config = dict(
    num_hidden_layers=8,
    hidden_size=224,
    n_experts=64,
    experts_per_token=2,
    d_expert=288,
    d_shared_expert=0,
    hidden_act='swiglu',
    moe_layers=[0, 2, 4, 6],
    n_empty_slots=8,
    router_score='softmax',
    normalize_top_k=False,
    routed_scale=6.0,
    balance_loss=0.000418,
    balance_bias=True,
    router_z_loss=0.0001,
    init_std_router=0.0162,
    lr_router=0.000773,
    vocab_size=9264,
    norm='rmsnorm',
    norm_eps=1e-05,
    tie_word_embeddings=False,
    optimizer='adam_variant',
    learning_rate=0.00142,
    beta1=0.9,
    beta2=0.98,
    max_grad_norm=1.0,
    batch_tokens=65536,
    max_seq_len=512,
    train_tokens=338400000,
    max_steps=5164,
    dataset='wikipedia_en',
)
Below are experts of layer 4 (counted from 0) of a mixture-of-experts language model. Rows are named router (the router's row for the expert), down (a neuron's output weights, with its number) and show model dimensions 0-223. Each number is 128 + 24 x the weight over its row's rms, rounded and kept within 0 to 255.
After each expert's rows: "comes before" lists some tokens at least twice as common just after its tokens as in all text. This comes from a sample of Wikipedia text that the model never trained on. Tokens count by the router's weight.

# expert 48
router [116 161 115 104 119 161 129 131 121  88 102 105 148 142 176 127 112 119 146 161 166 130 117  80 127 147  68 143 167 131 137 115 156  36  60 155 128 139 126 138 165  98 101 148 111 104 133 114 116 136 117 106 136 118  95 141 164 120 130 173 113 128 121 137 106 100 143 133 129  80 131 154 129 159 136 105 118 135 146 136 154 131 103 148 110 123 122 129 177 134 146 145 119 145 186 138 139 115  92  97  84 167 140 151 130 152 134 145 116 156 143  90 146 150  94 194 193  92 146 126 113 121 113 113 122 160 126 124 144  86 115 118 152 149 153 131 128 131 117 120  97 152 105 119 139 167 154  91 136 100 135 110  76 131 152 146  91 109 135 109 134 113 159 159 113  96 139 120 136 125 126 122 112 141 144 134 148 130 109 154 125 148 131 108 130 136 143 109 128 133 139 138 171  97 119 104 139  90  95 147  88  81 145 119 123 127 140 133 111 160 106 134 104 127 156 103 138 156 139 139 134 151 132 174]
down3 [100 117 121 101 148 117 154 135  99 123 105  92 160 132 141 112 147 133  98 160 136 147 174  95  95 138 114 133 110 135 125 139 137 123 127 121 140 117  89 165 113 122 119 166 108 130 102 123  86 109 166 100 118 127 165 125 118 154 154 124 124 134 145  84 126 144 116 115 154 139 172 174 170 134 146 125 129 171 122 158 103 156 124 109 132 128  97 162 135  98 114 142 118  79 104 141 141 111 132 177 152 158 143 156 125  49  97 143 106 131  99  82 126 123  97  99 117 108 121 130 134 143 172 141 104 101  92 114 127 106  94  99 152 139 147 112 111 132 144  98 138 142 140 103 133 115 141 147  90 164 129  56 117 141 104 105 135  89 138 134  90 143 118 149 121 142 115 150  98 168 124 109 148 125 108 120 135 162  96 144 174  74 104 127 128 144 146  77 144 136 119 113 129 119  98  91 149 128 160 108 136 141 127 139 128 152  96 123 122 131  73 103  78 118 158  90 107 126 143 168 133 113 145  89]
down4 [133 104 116 126 147 137  93 156 117 127 127 155 157 103 143 119 129  95 175 161 152 159 138 100 113 107 119 145 132 134 127 138 129 174 154 101 117 168 125 178 126 119 121 131 118 162 109 149 136 127 131 116 104 193 136 127  98  89 122 156 160 140 104 104 112 129 145 132  98 130 139 115 108 148 126 143 145 137  90 134 135  99 120 137 108 138 154 121 158 159 178 120 141  75 176 129 135  91 137 124 178 143 185 131 119  98 142 108 133 167 131 156 169 113 115 146 121 115 198 108 105 169 117 134 113 114 137 140 123 141 130 123  77 120 138  75 130 102 108 109 113 126 140 101  97 134 109 110 147 146 149 117 177 103 122 118 121 150 179 132 104 177 140  65 111 128  98 114 153 121 134 114 135 146 169 122 116 183 150 116 124 155 163 146 129 141 125 155 126 120 139 162 147 107  79 119 124 121 123 135 138 122 110  81 164  84 100 135 133 114 165 128 146 132 159 136 111 176 108 125 133 134 167 105]
comes before: " ", " -", " Party", " Win", " \"", " Total"

# expert 9
router [ 96 142  96  98  88 132 103 129 129  83 122 116 140 139 173 121 141 125 155 131 131 139 101  82 160 129  81 131 176 115 102 124 131  84  81 141 110 151 146 121 156 107 132 145 101 139 140 114 114 130 154 148 132 125  97 136 168 118 147 149 106 121 112 132  77 129 120 101 143 138 114 129 120 138 144  84 128 121 133 146 142 116 121 109 104 113 123 141 160 118 119 121 127 171 144 149 141 117 126   0 130 141 139 132 151 172 170 146  99 138 122  89 156 139 114 178 187  87 158 123 129 100 134 151 128 159 126 105 147 137 149 148 102 133 154 150 138 126  88 162 106 153 106 113 131 138 132 101 145 112 129 147 139  81 135 153 106  87 153 115 137 143 156 118 169 132 120  96 159 137 119 147 107 149 140 142 149 112  93 139 111 161 179 121 149 143 131 123 148 140 125 139 136 102 139 129 140  85 134 124 111 109 134 133 163 122 154 142 127 173 115 133  97 137 144 165 138 145 161 115 126 112 115 144]
down0 [119 145 148 130 115 143 104 125 184  93 182 124 109 136 137 121  73 181 113 123 166 150 145 140 144 127 159  98 103  84 128 111 135 152 161 128 118  98 112 141 125 109 117 126  88 122  88 113 147 136 132  85 100 172  91 203 111 148 148 124 150 110 155 120 139 126 137 101 125 132  95 145 143 148 131  99 130  98 165 128 105 138  81 132  97 134 139 166 137 126  92  75 114 135 152 147 112 157 112  75  96 146 162 116 106 118 126 149 140 119 114 140 130 150 172 160 152 167 108 131  98 161  86 135 141 108 131 142 136 162 132 126 117 152 137  80 108 133 118  92 104 143 144 170 107 125 111 138 143 176 123 120 126 139 113 127  99 130 127 138  91 126 141 140 118 119 144 144 130 135  99 157 123 119 114 109 124 163  81 136 128 148 121 115 121 160 119 169 148 153 178 114 123 142 143 163 131  96 123 113 103 107  94 163 140  86 147 123 166  95 141 105 125 100 143 143 142 104  94  98 104  91  93 122]
down1 [106 140 106 121 110  64 165 171 119 151 113 104 162 132 120 135 111 119 139  95 121 160 117  80 139 129  95  90 147 144  90 137 188 166 127 150 116 154 149 115 142  82 155  95 137 174 116 118 157 106 152  97 112 132 123 133 128 117 131 124 103 112 129 112 114 126 121 122 153  96 106 120 162 140 194  88 134 107 120 133  81 120 147 168 142 106 140 150 155 153 122 168 124 140 158  93 118 137 108 130  98 136 151 112  74 152 109 112 129 133 130 123 137 130 153 115 134 140 120 140 112 142 113 116  95 152 100 151 121 129 106 132 106 104 132  98 169 154 145  91 131 165 117 107 149  92 125 114 189  99 126 129 126 145 105 186 133 163 120 160 126 121 166 131 120  94  68 108 120 136 150 157 144 128 169 167 141 148 165 103 128 145 122 163 106 122 142 121  69 114 111 108 137 111 141 139 120 151 145 109 136  99 153 115 139 147  89  88 116 156 120 113 184 131 149 118 106 123 126 104 115 132 124 165]
comes before: "9", "0", "8", "7", "6", "5"

# expert 26
router [138 157 124 123  96 114 136 136 127  78 123  94 144 151 136 164 108 103 116 142 134 161  78  85 100  93  84 123 160 131  98 121 154 128  82 134 106 120 153 121 140 107 155 154  85 121 146 101  98 145 162 149 129  86 125 138 140 104 124 161 116  92 135 134 125 144 111 121 121  36 109 162 119 148 109 103 144 134 116 111 120 108 116 158 110 153 112 149 174 157 127 153 132 120 167 167 153  92 144  53  83 133 127 126 119 159 170 129 112 144 143 125 134 165  87 128 145 112 155 106 104 103 107 128 127 110 150 105 117 118 127 141 129  92 178 114 194 100 120 126 144 145 125 130 138 103 147  79 172 135 114 143 144 115 146 156  98 126 160 120 147  94 151 121 130  83 148 127 128 127 128 167 106 139 136 127 152 130 102 122 116 149 151  98 161 123 124  99 112 135 126 109 125 105  90 109 155  92 103 113 105 128 144 140 122 128 109 149 104 146 139 150  80 122 128 149 116 149 139 107 149 126 165 153]
down1 [ 83 159 132 131 128 116  83 113 110 107 104 105 117 151  90 123 123 146  77  84 154 116 150 129 127 137 111 109  91 111 107 147 123  90 103  99 158 115  93 123 147 142 132 116 128  97 125 155 139 131 104 145 111 166 137 153 154 134 114 159  99 125 143 122 125 128 151  96 156 130 142 134 150 140 113  94 120 101 105 126 157 114  98 139 111 148  66 117 143 151 143 136 143 123 126  70 153 115 150 112 140 135 134 164 152 109  92 133 122 163 127 112 131 130 100 113 104 136 106 133 145 134 122 155 127 101 135  81 188  89  95 118 137 149 117  96 115 132 123 146  92 154 166 116 138 110  82 137 134 112 159 101 113 153 151  93 110 150 120 148 185 120  98 167 128  87 104  90 104 119 151 139 128 100 135 166 168 103  89 113 134 104 133 147 100 144 131 121 150 104 133 138  76  91 165  91 137 119 126 133 148  81 143 117 163  87 126 109 167  97 152 138 112 100  81 184 109 154 119 120 109 148 127 139]
down2 [ 70 119 119 105 102 112 164 102 119 114 125 119 128 116 126 166  96 165 119 125 153 115 132 119 122 158 130  86 146 138 111 106 107 142 142 101 167  96 141 131 118 127 158 111  93 138 178 123 182 165 120 110 126 145 144 126 114 176 138 135 128 161 115 126 113 150 129 149  91 128 118 117 116 122 155 151  85 132 138 153 112 153 128 116 122 114 121 122  95 138 154 115  21 132  89 118 138 141 130 152 121 148 146 155 111 123 180 122 138 133 110 160 108 122 103 133 102 129 102 164 177  96 135 140 142 173 139 140 149 101 118 134  77 106 160 164 118 115 103 101 128 105  67 155 107 119  95 127 184 123 116 144 138 153 137 136  99 110 121 118 170 105 171  85 140 128 144 111 144 124 131 175 125 151 113 145 131 108 150  80  66 132 113 125  83 123  94 137 134 148 131 148 144 117  96 130  76 150  94  96 126 142 134 105 116 129 150 122 125 125 121 123 116 129 115  91 144 132 116 151 132 144  98 146]
comes before: " and", ",", " of", " in", " to", " for"

# expert 54
router [123 137 128 119  79 151 131 138 117 122 142 103 141 151 155 136 109 104 162 129 158 122 110  88 133 121 107 127 136 133 109 137 158 116 109 151  94 130 171 112 149 100 145 134 111 110 147 122 115 109 152 129 108 135 114 126 136  97 144 120 104 117 139 131  75 148 117 115 136  32 120 134  83 154 107 137 128 118 112 116 174 102 116 125  82 111 135 142 156 122 154 123 125 132 148 160 137 108 117 156  95 192 128 175 136 157 154 161  91 149 122  92 138 145 138 138 178 113 133 101  91 122 150 144 120 155 104 146 161 125 125 137 125 142 187 146 140  94 112 165  97 132 123 141 138 164 158 110 140 108 162 159 101 137 165 184  79 119 139 109 167 133 131 156 150 130  94  98 160  90 145 133 116 124 107 136 129 142  89  89 106 168 153 104 164 139 121 112 108 106 115 127 152 104 156 139 139  62 119 128 104  88 144 155 107 156 142 138  93 145 126 103 105 132 164 140 136 113 123 122 137 149 121 158]
down0 [155  82  99 155 156 125  82 127 119 108  82 149 132 122 165  89 165  97 125  97 163 128 106 149 137 137 173 135 144 141 143 151 101  87 124 103 124 124 115 130 119 135 127 134 115 125 158 133 123 174 114 150 117 127 103 161 131  94 174 155 115  79 119 139 121 123 133  89 132 111 100 150 140 103 160 119 114 124 133 125 129 142 109 144 164 149 156 131  95 145 140 148  90 120 111 127 133 136 137 155 127 115  72 114 115 120 113 172 149  99 153 118 145 135 112 128 106  97 116 134 149 131 125 141 167 112 137 133 113 132 108 133 166  92 156 122 133  73 112 108 157 126 170 177 140 123 187 139 134 106 113 106 106  84 162  62 157 101 110 120 108 138 122  90 160 144  88 100 112 128 142 151 133 131 125 108 122 153 131 136 130 117 201 150 115 103 107 122 129 131 164 129 151 155 101 153 111 134 114 152 114 135 101  88 178 139 175 135 135 150 139 153 122 142  72 140 125 130 124  87 138 128 137 181]
down1 [ 95  85 115 106 145 177 103 138 192 138 101 141 136 142 171 139 145 140 152 167  89 149 111 124 148 140 138 154 145 148 149 150 117 133  80  88 132 160  85 147 116 104 123 131 123 107 158 148 128 124 109 114  95 151 112  99 153 125 118 131 145 141 191 168 150 122 153 114 116 132 142 143 141 133 164 117 163 127 129 127 115 115 128 142 106  86 109 134 118 119 133 116  95 115 112  89 169 126  83  79 139 103 145 116 163  97 117 157 112 130 105 146 112 116  95 147  80 136 114 125  96 145 102 111  88 182 141 140 107 113 109 126 102 150 120 104 124 151 109  98 134 111  83 150 151  88 104 134 113 136 126 110 128 154 111 130 114 124 145 155 119 168 112 117 137 120 169 143  93 128 126 159 114 146 113  94 145 138 173 142 142 142 116 135 144 155 104  99 100 113 147 141 131 127 117 110  97 129  86 145  99  98  96 156 189 152 171 102 164 168 167 109 145 134  98 105  92 102  97 143 106 109 113 129]
comes before: " and", " but", " the", " which", " he", " including"

# expert 11
router [ 97 125  90 117 133 136 143 146  99 105 140 125 127 130 176 110 120  73 163 160 134 118  77  85 171 135  85 122 179 161 113 163 110 127 104 128 119 122 101 134 156 115 137 154  80 118 138 125 124 119 152 150  97  93 116 150 117 130 151 137 114 133 109 118 107 129 119 118 118 125 154 123  78 133 104  85 139 151 107 144 166 126 137 120 109 142 109 118 157 146 151 150 119 115 180 130 147  78 109 153 102 179 150 149 132 155 160 133 108 149 127 109 144 165 112 153 163 126 147 108 103 111 124 129 138 126 140 138 148  79 123 162 122 114 173  90 151  85 109 143 109 167 143 111 149 151 148  89 148 141 134 160  74 118 174 151  80 139 125  96 140 118 132 157 162  97 100 146 153  91  90 132  75 147 110 161 118 156 117 117 125 127 124 121 130 166 134 131 144 143 121 123 147 108 132 139 164  85  97 123 120 133 135 150 146 167 145 141  94 123 120 117  95 133 149 178 111 147 119 144  97 154 154 150]
down0 [119  98 112 125 114 126 142 121 151 106 144  85 148 144 145 129 122 165 122 168  81  87  99 128 109 127  90 148  72 101 145 125 103 125 114 159 134 140 123 112 130 137 120 147 144 102 157 143 152 147 143 135 143 120 166 171 141 129 119  80 149  80 115 115 122  93 169 122 165  91  85  92 144 156 155 158 136 116 119 137  79 133 131 128 144 132 158 148 118 120 111 158 169  92 138 112 169 132 146 210 119  92 139 112 154  98 122 169 115 130 127 153 128 131 109 109 139 128 111 148 168  89 146 133 116 135 170 123 156 141 125 117 139 135 117 132 109  71 136 137 152 143 133  96 107  69 125 153 122 101 118 142 120 136 122 106 104  96 131 137 149 158 183 129 111  89 107 131 142 176 109 141 155  94 137 101 111 142 145 130 128  89  88 142  98 111 114  74 120  95 160 123 155 128 127 135  96 102 111 153 142 122 121 113 116 100 131 153 123 141 127 145  87 151  99 108  99 127 129 151 130 100 164 163]
down1 [119  89 120 124  65 134 108 137 132 126 105 125 160 126  74  75 142 194 111 126  90 121 132 153 124  84 143 133  99 151 122 136 135 116 121 133 120 118 147 123 136 124 110 130 132 116  91 142 122 135 190 185 114  96 107 143 136 115 138 169 143 128  91 163 155  88 152 148 145  88 157 162  89 110 155  94 112 135 148 126 134 151 144 131 151 134 108 164 120 166 143 172 121  93 124 139 126 186 131 124 117  93 172 124  97 107 143 122 119 112 162 122 131 144 142 131 113  87 106 161 135 134 115 138 173  83 122 125 142 164 174 141 157 149 118 187 138  94 150 117 121 105 113 159 102 141 130  71 140 127 117 146 140 107 119 118 126 131 110 150 102  92 173 134 106 128 125 100 123 128 127 116 124 104 135 136 121 121 145  76 140 143 154 115  97 106 129 144 107 158 127 157 138  93 140 105 121 153 125 122 114 172 133 174 168 137 109 108 117 103 132 142 112 172 116 117 138  87 127 101 126 123 119 165]
comes before: " the", " a", " his", " its", " their", " her"

# expert 24
router [118 132 102 102 108 106 101 117 118 114 166  92 124 158 148 161 107 128 170 122 159 142  77  99 138 117 107 134 147 126 121 133 159  42 102 131 119 136 179 110 150 117 138 108 120 114 123  94  91 153 172 118 140 120 137 142 153 143 108 178 121 100 108 129 110 114 130 115 124 139 149 156  98 146 129 106 148 141 129 150 124  85  92 140 107 139 116 144 171 145 135 118 123 174 156 135 117 112 108  71 122 173 114 158 133 185 146 101 106 124 124 108 164 156  86 126 126 117 152 129 101 104  89 136 142 136 142 104 125 118 158 129 119 106 170 140 159  94 112 112  99 144  90 148 113 189 156  63 140  98 172 112 115 112 134 160  74 118 146 122 132  96 135 151 150  96 120 101 134  91 126 138 133 116 112 153 140 143  77 115 114 178 130 136 167 122 128 125 116 136 108 163 140 132 122 123 118  89 109 137 108 101 142 142 122 123 158 139  87 150 106 108 123 124 136 158 127  95 155 115 144 117 118 138]
down0 [114 120 142 159  98 123 114 126 106 129 149 149 129 136 146  98 160  90  78 121 108 156 112 103 139 118 147 160 145 145 123 110 125 130 143 162 175 151 159 143 124 139 145 158 118 105  99 137 132 126 109 139  91 129 149 146  79 179 134 101 136 137 102 174  90 165 101 123  99 138 123 126 114 102  94 179 102 122  96 145  95 121 157  88  98 130 124 106  88 138 160 128 105 135 106 144 122 106 117 139 140 120 127 106 128 139 107 142 114 152  60 139  97 145 129 143 158 150 143 120 158  99 147  90 139 148 149  73 142 134 135 130 159 116  88 154 124 160 145 137 122 126 180 144 114 152 107 114 150 131 128 159 160 154 118 142 143  98 152 103 105 124 183 141  84 126 108 167 169  87 141 123 111 166 125 131 121 122  96 113 118 118 196  95 157 139  85  83 158 135 169 143 180 123  93  88 137 130 115 150 108 131 147 139 118 142 125 125 112 122 105 142 148 145 123 150 118  98 118 105 125 144  93 130]
down1 [146 144 114 149 144 148  97 113 152 105 186 110  95 135 136 135 132 140 132 112 133 155 114  98 138  87 115 128 159 153 127 120 129 113 120 116 108  99 112 107 127 135 126 125 151 144 126 152 120 107  98 155 114 129 145 148 112 125 118 121 110 127  99 178 140 134  84 175 107 154 160 163 151 118 135 138 128 181 129 118 120 122 149  84 144 152 101 139 122 106 143 125 132 150  84 203  95 124 140  74 129 121  98 138 128 127 129 141 123  85  85 124  96 126  95 130 122 131 125 100 125 137 141 126 109 122 134 118 131 145 199 119 125 117 109 132 130  90 131 145 120 176  59 133 136 135 116 120  61 125 104 139 115 196 147 108 117 132 106 148 141 102 148 112 159 148 141 146 176  68 113 162 159 120 110 174 138 118 138 100 126 104 115  88 114 156 104 135 168 130 147 127 144 118 102 112 151 123 147 190 131 122  80 116 133 155 136 105 132 138 107 109 104 124  96  77 121  95 103 116 126 118 103 134]
comes before: "s", "t", " (", "a", "er", "d"

# expert 51
router [104 125 112 119  99 133 106 143 149  89 137  89 145 141 153 136 129 116 149 143 152 152  77  77 125 120  61 135 121 144 132 153 137  45  79 154 123 140 132  85 147 108 149 153 119 129 139 116 116 107 161 131 110 122 107 152 129 107 141 172 106  95 121 133 113 107 142 110 154  63 124 114 116 138 137 114 124 160 147 149 151 116 112 125 124 117 106 137 163 136 155 149 126 176 151 145 166 103  98  54 118 141 146 141 137 197 172 145 111 133 132  91 145 127 110 144 203 123 163 122  70 117 127 139 114 155 124 113 141 110 153 161 107 141 147 144 160 104 112 129 118 160 115 150 140 138 175 119 129 107 178 132  93 108 164 147 100 116 137 106 139 112 150 133 143 110 127 120 174 102 137 141 131 138 112 147 114 142  98 134  81 166 132 122 128 143 144 115  99 125 143 139 123  92 129 127 141 106 125 105  90  80 138 156 150 156 144 134 114 146 146 148 122 121 138 164 135 115 118 121 123 124 118 131]
down0 [166  93 168 134 124 168 103 140 168  99 162 126 125 126 142 146 169 184 118 146 129 124 158 157 156 161 175 100 144 126  99 151 134 111 129 113 101 129 131 128 147 133  86 144 126 105 103 147 189 115 100 135 166 124 125 119 151  76  85 163 149 111 110 165 136 154 121 144 176 118 109 167 158 121 107 132 105 132 116 160 111 101 124 129 127 142 134 135 100 167 177 112  84 148 137 156 125 162 112 118 107 149 131 149 138 149 120 162 139 113 174 158 142 160 115 132 130 120 132 121 135 122 111 105 122 124 155 142 149  82  98 112 106 159 130 172 164 125 143 134 104 137  84 111 165 126 141 167 127 102 126 109 130 117 163 143 148 132 100 131 136 156  96 167 143 151 151 106 144  86 103 157 169 142 137 101 114 151 123 133 188 113 151 103 102  93 114 138 100 146 148 112 128 119 113 102 141 130 100 115 114 108 149 110 120 118 103 165 119 146 143 131 146  93 149  88  69 115 130 112 151 130 127 163]
down1 [169 121 124 195 115 142 102 121 183  93 122  99  58 125 152 120 176 159 126 152 161 124 140 124 145 135 139 125 122 138 133 129 154 111 144 148 120 129 116 138 119 112 167 114 153 140 131 106 125 150 134 109 116  90 134 126 179  92 101 135 146 103 165 135 133 118 116 135 136 140 149  97  68 114 117 109  86 124 170  87 149 134 175 107  91 120 184 121  85 146 156  75 145 154 146 129 140 100  94  95 142 135  90  99 128 174 126 147 114 141 112 145 124 162 124 108 109 146 135 110 119 142 110 109 126 128 153 122 121 124 122 130 136 128 130 155 152  91 181 142 107 137 101 154  74 181 144 169  95 106 128 187 149 119 148 123 138 109  98 148 141 113 134  91 100 123 120 129 111 100 128 130 167 122 114 144 113 143 111 114 117 151 126  71 122 108 152 127  95 143 166 122 123 112  96 118 146 105 144 118 148  96 125 151 123  77 120 114 114 132 160 129 110 108 160 129 125 130 144 137 136  76 123 118]
comes before: "0", "1", "9", "2", "8", "7"

# expert 23
router [130 119  79 143 106 139 107 100 119  75 126  65 142 133 151 144 129 114 152 137 131 129  74 107 136 118  97 143 161 148 105 124 147  23 101 129 115 130 144  99 155  92 144 131 115 126 149  97 118 104 165 109 137 106 121 133 137 121 131 186 112  79 137 122 119 145 145 132 167 116 143 109 109 140 111 101 141 136 111 137 106 109 121 112 119 119 126 139 156 148 148 124 126 165 128 161 160 118  87  41 123 150 112 145 138 201 146 130  95 151 159  98 120 114  93 149 166 113 159 115 118  90 107 118 138 137 132 110 149 101 159 124 118 107 142 137 178 106 108 137  93 112 124 135 156 121 169  86 167 119 125 124  97  85 121 164  91 142 141 117 141 116 146 169 147  80 110 122 129 106 105 140 134 134  95 147  95 125 116 146 128 147 136 127 128 177 143 120 102 119 125 135 131  89 134 121 135  83 126 127 105 117 121 132 146 145 154 117 135 153 144 139 103 153 122 153 110 139 146 107 131 128 110 142]
down0 [137 134 119 112 118 118 129 153 154 108  97 129 160  91 167 115  87 151 126 148 107 134 106 126 164 114 100 133 140 131 128 130 106 130 165 106 151 149 106 100 142 108 108  98 133  79 107 185 106 119 160 148 131 108 152 135  90 113 115 111 140  93 155 112 133 127  83 134  92 128 144 130 115 152 153 116 163 126 113 142 176 126  90 121 174 117 124  95 132 103 149 163 114 117 118 100 152 127 142 138 121 107 135 171 117 150 164 137 123 132 136 120 186 149  74  95 137 143 129 144 101 162 146 125 175 192 135 137 157  64 155  88 120 139 127 127 128 139  77 105 161 147 144 151 145 111 121 138 159 132 123 142  92 130 146 121 125 136 135 125 100 111 103 145 126 158 103 147 134 139 110  85 108 118  93 141 116 137 116 107 100 109 123 118  84 188 150 119 137 110 147 177 136 126  96 130 119 126 100 120 143 136 170 120 119  79 123 113  95 171 174 135 103 144 102 169 127 108 118  90 143 110 129 174]
down1 [100 138 117 140 168 110 108 157 144 122 131 156 107 112 136 163 119 140 149 141  62 144 144 114 149 168 139  99 130 117 135 154  99 119 129 125  78  99 104 126 105  94 152  96 149 104 146 144 126 120  95 104 104 160 102  76 149 132 115 144 129 207 107 122  89 120 152 142 169 147 146 147 121 162  87 131 153 111 141  94 140 160 118 127 136  90 139 121 152 117 129 124 144 145  92 125 128 113 106 141 107 103 119 126 133 151  94 129 144 140 143 107 148 127 138 151 152 142 122 105 139 166 136  86 105 120 154  82 171 125 134 187 118 140 122 146 102 119 102 159 101 100 143 138 121 120 113 118  53 118 118  96  97 142  74 139 124 140  72 127 170 128 141 103 159 184 158 120 138 125 122  81 144 128 121  85 131 173 118 137 170 152 143 131 145 151 152 139 105 145 113 145 105 137 134 127 149 108 147 157 140 133 116 137 132 111 140 132 119 115 102 100 124 111 153  71 103 123 130 107 123 131  97  84]
comes before: " |", "0", ",", "9", "–", "7"

# expert 60
router [122 120  98 119 110 117 116 122 125 100 157 103 169 158 156 137 111 117 154 121 167 134  78  81 135 137  67 131 188 130  97 144 146  66 138 146 129 130 151 102 160 105 163 141 105 103 147 117 116 116 143 119 122 114 106 164 121 126 128 127  95 120 118 140  95 137 127 149 135  99 106 120 123 144 141 113 135 125 117 154 138 108 119 139 108 137 123 152 176 163 172 145 138 148 175 152 140 100 119 122 104 156 166 150 114 157 159 145  94 121 163 106 125 141 112 105 185 114 157 104  81 103 122 132 121 144  99 107 136  97 133 142 119 109 173 109 179 125 106 157 112 159 119 141 139 108 167  81 195 107 138 156 128 122 176 160 106 110 129  95 164 125 127 156 144 107 103  99 149 120 132 128 113 147 126 158 138 140 101 146  97 145 151 135 152 151 144 123 101 105 131 132 109  97 128 120 169  95  96 154 111  77 150 146 127 137 165 115 110 156 129 133 107 142 148 176 125 141 128 105 154 160 143 162]
down0 [124 168 118 156 128 160 146 108 156 100 113 128 125 127 128 142 191 161 133 114  40 137 130 120 112 131 189  88 130 174  97 109  85 113  81 127 129 119  76 149 101 135 130 162 152 106 129 124 153 145  88 120 124 121 118 118 136 149 144 140 111 128 138 135 151 137 119 122 116  98 141 156 128 113 143 118 132 157 114 139 121 145 149 135  94 104 165 108 115 120  86 164 135 127 155 101 156 122  84 142 115  91 131 125 126 123 115 146 115  69 144  92 112  74  90 127 155 103 126 144 143  85 136 109 151 120 120 102 139 129 133 124 133 132 140 132 143 131 142 118 117 123  95 182 151 117  90 133 118 123  96 121 111 134 138 158  87 129 131 157 136 133 118 135 151 135 161 170 143 121 104 142 130 146 115 117 162 151 190 142  92  97 148 110 153 149 154 164 145 120 162 131 128 126 137  88 103 145 105 178 118 134  73  79 172 165 143 114 113  96 147 142 150 107 106 143 125 119 141 147 171 148 133 125]
down1 [131 140 139 141 141 138 107 143  93 131 168 109 129 117 114 158 123  93 140 142 134 120  96 134 111 137 139  95 114 152 125 171 132 139 125 125  86 122 113 130 179 145 116 159 126 105 111 139 107 122  83 119 141 143 126  97 120 141 151 110 140 164  96 106 147  90  78 124 110 136 130 125 164 146 105  89  99 156 102 194 153 125 168 138 152 170 135 145 135 151 108 156 143 118 152  80 130 146 104 151 127 144 133 135 113 139  88 178 123 128  91 116 117 124 113 120 138 117 133 135 117 128 105 113 120 133 122 127 146 134 131 111 136 120 177 119 113 106 136 111 131 128 155 128 123  60 155 144 114 120 128 119 117 145 137 127 113 125 159  80 124 169  76  77 130 119 147  81 104 127 136 114 130 126 145 156 129  80  95 137 130 136 111 109 169 109 106 114 130 137  88 174 133 105 130 110 156 168 156 130 154 142 161 106 132  85  92 101 143 113 116 113 193 122  79 165 205 176 130 140 158 112 107 134]
comes before: " the", " and", " a", " which", " including", " New"

# expert 0
router [122 144 110 129 112 144 133 124 130 102 112 128 166 146 181 117 120 138 178 143 131 145  72  78  97  90  62 127 146 141 111 106 131  98  92 171 150 120 124 124 113 123 144 178 131 127 129 113 127  96 169 108  70 147 116 148 144 119 107 163 114 102  91 111 120  94  97 114 158  88 139 130  96 140 125  81 124 156 151 110 139 117 150 114  96 108 139 175 140 128 122 145 166 138 156 155 164  99 131 114 113 142  99 142 129 157 156 119 108 154 129 128 135 137 118 141 184 135 183  77  99  86 114 145 108 144 126 139 133 115 148 126 113 140 166 140 177 119 109 133 115 151 108 160 104 122 135 112 131 106 174 129  86 146 141 125 124 103 116 127 160  78 146 166 148 109 153 124 143 131 133 125 108  91 114 103 132 148 104 150 111 186 152  86 153 128  96 140 142 104 125 106 137 119 130 123 132 102 114 119  95  77 138 122 144 165 122 147  95 171 139 124 125 143 113 145 118 160 142 135 101 109 120 135]
down3 [101 161 118 152 124 117 100 144 112  82  93 108 114 109 137 144  86 144 124 148 139 129 134 112  93 148 105 166 172 122  85 132  91 111 105 154 119 129 172 130  66 109 138 135 108 132 118 115  95 111 154 135 129 156 135 110 136 113  77 148 146  95 142 160 121 127 132 112 123 135 120 121 142 143 141 124 163 124 112 127 155 111 130 108 119 154 112 107 121 125 152 127 148 131 131 164 120 153 114  78 136 139 117 123  62 152 143 145  97 153 168 172 154 138 130  89 159 140 128 154 107 136 105 137 168 114 130 122 122 105 125 124 115 114 115 155 111  62 147 178 120 120  97 141 116 111 113 127 109 110 147  93 108 114 182 134  96 142 103 165 145 132 146 136 122  89 153 115 163  83 188  68 127 114 104 150 127  88 134 123 161 156 134 130 130  99 121 108 119 117 146 116 123 114 151 111 145 126 177 148  91 127 127 141 140 134 174 152 133 128 151 146  66  73 121 133 115 111  97  81 108 151 115 118]
down4 [125 160 151 140 109 129 153 130 111 155  91 181 146 138 145 148 149 109 165 111 130  80 162 144 113  99 134 139 140 142 153 120 144 155  97 132 127 135 114 106 161 125  95 109 132 148  98  92 142 166 127  93 133 150 107 159 125 128 118 119 150 125 114 115 115 126 151 164 130 145 129 106 172  87 151  96  78 158 135  84 130 109 158 109 143 132 180 139 133 111 165 175 191 108 121 107 140 155 106 122 169  98 145  98 147 118 146  92 179 140 111  97 134 132 131 109 126 151 135 115 168 105 141 140 133  92  92 144 147 163 100  90 131 143  71 143 134 141 127 124 140 144 130 122 155  93 107 124 113 128 154 137  89 129  97 109 179 112 102 135 126 125 137 154 154 127 114 175 107 177 146 116 159 162 105 140 159 103 124 142 141 142 134 157 136 118 117 109 114 130 110  97 153  62 111 123 119 123  97 160 125 146 122 148 110 145 131 142 120 159 114 150  95 108  78 103 127 148 130 107 155 134 106  75]
comes before: " ", " population", " Turnout", " Total", " •", " were"